config = dict(
    num_hidden_layers=9,
    hidden_size=512,
    n_experts=20,
    experts_per_token=1,
    d_expert=320,
    d_shared_expert=0,
    hidden_act='swiglu',
    moe_layers=[1, 2, 3, 4, 5, 6, 7, 8],
    router_score='sigmoid',
    normalize_top_k=False,
    routed_scale=2.0,
    balance_loss=0.0149,
    balance_bias=False,
    router_logit_norm=1.0,
    scale_expert_input=True,
    init_std_router=0.0229,
    lr_router=0.00108,
    num_attention_heads=4,
    num_key_value_heads=4,
    head_dim=128,
    vocab_size=32768,
    norm='rmsnorm',
    norm_place='pre',
    norm_eps=1e-05,
    positions='rope',
    rope_theta=10000.0,
    rope_fraction=1.0,
    qk_norm=False,
    attn_scale=0.0884,
    tie_word_embeddings=False,
    parallel_block=False,
    init='normal',
    init_std_qkv=0.0296,
    init_std_o=0.00697,
    init_std_up=0.0296,
    init_std_down=0.0043,
    optimizer='muon_variant',
    learning_rate=0.00135,
    lr_mult_o=0.969,
    beta1=0.95,
    lr_head=0.00443,
    max_grad_norm=2.0,
    warmup_steps=200,
    schedule='wsd',
    decay_fraction=1.0,
    decay_shape='linear',
    final_lr_fraction=0.1,
    batch_tokens=131072,
    max_seq_len=1024,
    doc_mask=True,
    z_loss=1e-05,
    train_tokens=525900000,
    max_steps=4013,
    dataset='wikipedia_en',
)
Below are experts of layer 4 (counted from 0) of a mixture-of-experts language model. Rows are named router (the router's row for the expert) and show model dimensions 128-191. Each number is 128 + 24 x the weight over its row's rms, rounded and kept within 0 to 255.
After each expert's rows: a language model's description of what the expert responds to; "raises" lists some tokens whose logits its average output raises strongly, later layers aside. This comes from a sample of Wikipedia text that the model never trained on.

# expert 6
router [ 99 143 107  99 135 165 108 176 112 105 121 137 134 148  86 117 100 118 147 120 160 137 113 172 108 139 122 125 158 126 128 144 124 130  91 120 101 127 113 148 124 151 109 102  97 111 120 102 123 147  79 145 104 126 105 102 125 102 178 111 118 136 142 115]
Century digits like 19, 20, 18 starting years, row-ending pipes, and numbers in minor-planet tables citing Haleakala, JPL, LINEAR.
raises: ",", "0", "86", "88", ".", "80"

# expert 4
router [107 123 126  95 134 119  91  84 119 145 143 176 141 114 126 113 126 136 155 151 131 143 107 151 149 126 152 139 141 119 134 170 142 150 138 141 122 117 175 101 160 124  98 107 164 165 112 109 123 140 155 153 165  83 123 144 163 170 134 165 137 113 166 107]
Linking verbs was, is, were, commas between city and state, degree and minute symbols in coordinates, contractions like 'm and 're.
raises: ",", " and", " in", " by", " or", " about"

# expert 2
router [145  80 100 144 120 146 110 141  88 117 169 131 131 119 102 148 105 133 135  68 133 106 103 163 161 177 131 113 176 138 108  89 126 107 130 106 118 182 182 151  93 125 164 171 109 167 132 120 151 153  98 156 123  99 114 144 112 129 154 104 157 134 137 114]
Word pieces inside foreign or uncommon proper names and terms, such as Mel-od-ifestivalen, Kipp-ur, Mad-hav, Big-el-ow.
raises: ",", " and", "og"

# expert 19
router [106  95  82 157  94 144 102 128 143 156 150 107 143 171 114  84 156 142 124 122  97 108 153 160 119  87 127 157 131 127 134  60 122 132 117 132 121 117 107 150 130 117 115 142 114 143 116 133 135 142 134 132 124 149 107 154 139 135 133 138 120 158 143 159]
Table separators |, blank cells and numbers in sports or election tables, plus year digits in birth–death dates like 19'95'.
raises: " ", " a", " in", " -", ",", "."

# expert 11
router [145 122 165 106 130  94 117 134 109 119 139 132 102 174 134 185 131 160 106 164  81 155 130  80 133  60 125 101 128  85 139 179 141 132 142 136 106 107 103  95 162 108 132  98 123 122  97 113  59  97 145 114 121 157  98 118 150 102 138 138 154  80 144  88]
Compass and position words (north, South, Central), ordinal suffixes like 19th, and middle pieces of proper names after St.
raises: ",", " and", ".", " to", " (", " in"

# expert 16
router [146 145 107  95 150 137 122 104  96 135 163 141 136 125 142 139 122 142  82 148 167 148 129  74 125 145 132 118 149 152 122  74 137  96 140 133 139 145 142 117 141 129  90 132 106 109 151 109 161 137 147 148 150 122 119 145 137 178 122 147 171 149 122 187]
Commas, periods, and quote-comma combinations ending clauses in prose, as after However, an appositive name, or a full clause.
raises: " The", " and", " the", " In", " with", " a"

# expert 7
router [122 150 185 139 178  84 121  92 159 141 121 103 138 115 155 161 151 112 149 169  99 117  96 126 139 162 160 135 139 125 139 151 144 114 104 110 108 136 146  86 147 107 107 114  95 170 112  90 104 123 182 110 133 170 100 104  92 128 136 110 132 142 124 139]
Of, for, with, and biography verbs like served, known, played, located, took, as in "played football for" or "known for".
raises: " the", " a", " an", " this", " some", " his"

# expert 15
router [ 85 132  92 108  96 108 125  63 142 105 181 119  88 120 136  96  75 165 126 161 144 113 159 130 161 101 163 129 166 135 140 142 145 155  91 160 121 101 112 139 142 137 104 121 173 167  95 120 134  89  99 148 145 139  91 156 172 141 136 137 119 134 113 145]
Clause-linking words as, when, because, if, however, although, and phrases like in the way or in addition.
raises: " the", " a", " it", ",", " that", " all"

# expert 5
router [ 62 149 170 166 100 157 127 119 107 129 148  94 164 127 122 186 139 142 130 158 138 112 102 144 112 109 156 135 113 136 138 133  89  99  97 103 161 115 114 110 172 102 155 107 123 150 129  93 119 136  65 165 130 142 134 124 131 167 123 120 114  74 116 127]
Prepositions in, to, on, at, from, by, often sentence-initial before dates or places, as in "In June 1529" or "founded at".
raises: " the", " ", " a", " an", " his", " its"

# expert 14
router [120 140 144 119 146 135 144 112 181 112  97 125 150 143 115 112 107  97 166  72 118 166 130 172 156 162 139 137 127  97 128 120 156 144 123 108 135  49 164  98  98  90 103 114 126 130 132 136 189 133 141 126  91 106 125  90 105 117 121 144 149 121 132 109]
Column headings in sports and election tables such as Votes, Candidate, Apps, Goals, Total, plus blank cells before numbers.
raises: " and", " or", " |", ".", ",", "/"

# expert 8
router [142 110 135 117 119 129 130 146 112 134 148 129 141  88 161 137 141 119 119 113 132 127 141 121 122 131 117  89 115 118 129 128 118 138 122 134  97 136 112 150 131 143 159 122 137 113 126 115  66 148 136 139 114 140 170 149 108 103 114 121  78 135 115 157]
Sentence-final periods before paragraph breaks, row-opening pipes, section heading equals signs, and list-item line breaks in taxoboxes.
raises: " ", " The", " A", " \"", " In"

# expert 17
router [ 85 153 135 160 153 177 152 111 138 126 141 123 126 188 109 137 141 115 145 130  88 179 111  99 140 124 131 115  67 138 119 134 181 100 137 164 122 166 111 120 113 124 149 119 116 100 112 159 125 139  77 137  95 166 136  97 147 127  70 117 141 116 136 140]
Capital-letter pieces in acronyms and proper names (U.S., U.K., SER, TUSC), hyphens, and words like United, National, Royal, Best in award lists.
raises: " and", " (", ",", ".", "/", " T"

# expert 12
router [131 138 125 101 114  84 107 138 153 120  91 120  99 126 123  71 113 157 104 141 109 116  78 154 116 164 125 144 167 122 104 147 122 123 153 122 142 141 133 108 128 132 132 118 133  95  71 130 146 108  96 100 164 103  86 103 151 132 131 107 121  66 164  94]
Nouns for positions and creative works such as President, Minister, director, coach, film, album, work, often followed by of.
raises: ",", " in", " and", ".", " on", " to"

# expert 0
router [116 118 117 117 108 102 113 112 101 150 155 173 113 143  89 134 119 117  95 121 136 133  98 140 149 146 156 115 117  88 137 131 159 111 129 120 164 117 151 134 181 112 128 134 115 145 125 110 115 135 103 145 107 127 117 126 152 125 130 155 176 106 149 101]
Mid-row pipes in tables, closing parentheses before line breaks, and conjunctions like and, but, same; also era words like ancient, medieval.
raises: " ", " (", ","

# expert 18
router [124 126 145 144 132 115  87 110 117 128 122 131  91 115  93 140 121 109 139 126 125 128 120  94 172 101 153 134  96 153  97 110 155 107 145 109 102 106 145  98 156 148  68 103 118 154 130 114 111 106 141  95 121 145 116  98 147 162 151 165 146 135 100 102]
Words in election, census, and district contexts like election, constituency, households, census, plus article-title closing equals signs.
raises: ",", ".", " and", " (", " in", " that"

# expert 13
router [130 102 108 119 155 109 143  95 120 121 117 109 120  96 125 130 116 147 119 135 188 128 136 114 107 104 123 153 147 135 133 117 103  89 112 135 147 144 127 122 160  98 139 153 143 104 139 118 163 148 123 122 105 105 124 120 209  81 156 152 128 104 123  75]
Verb stems and inflectional suffixes (-ing, -ed, -s, -ate) plus verbs like followed, states, tells in clause-predicate position.
raises: " in", " that", " with", ",", " on", " and"

# expert 3
router [101 152 110 133 182  87 126 163 111 139 118 123 148 144 104 157  93 142 165 142 186  97 121 137 148 161 118 156  71 120 123 154 111  95  79 125 145 115 109  99 116 103 130 106 113 115 175 131 137 105  91  84 101 129 187 105 123 118 129 139 125 102 125 162]
Digits and number pieces in money amounts, percentages and table figures, plus currency signs and scale words such as $, £, million, billion.
raises: ".", ",", "0", "5", "1", "2"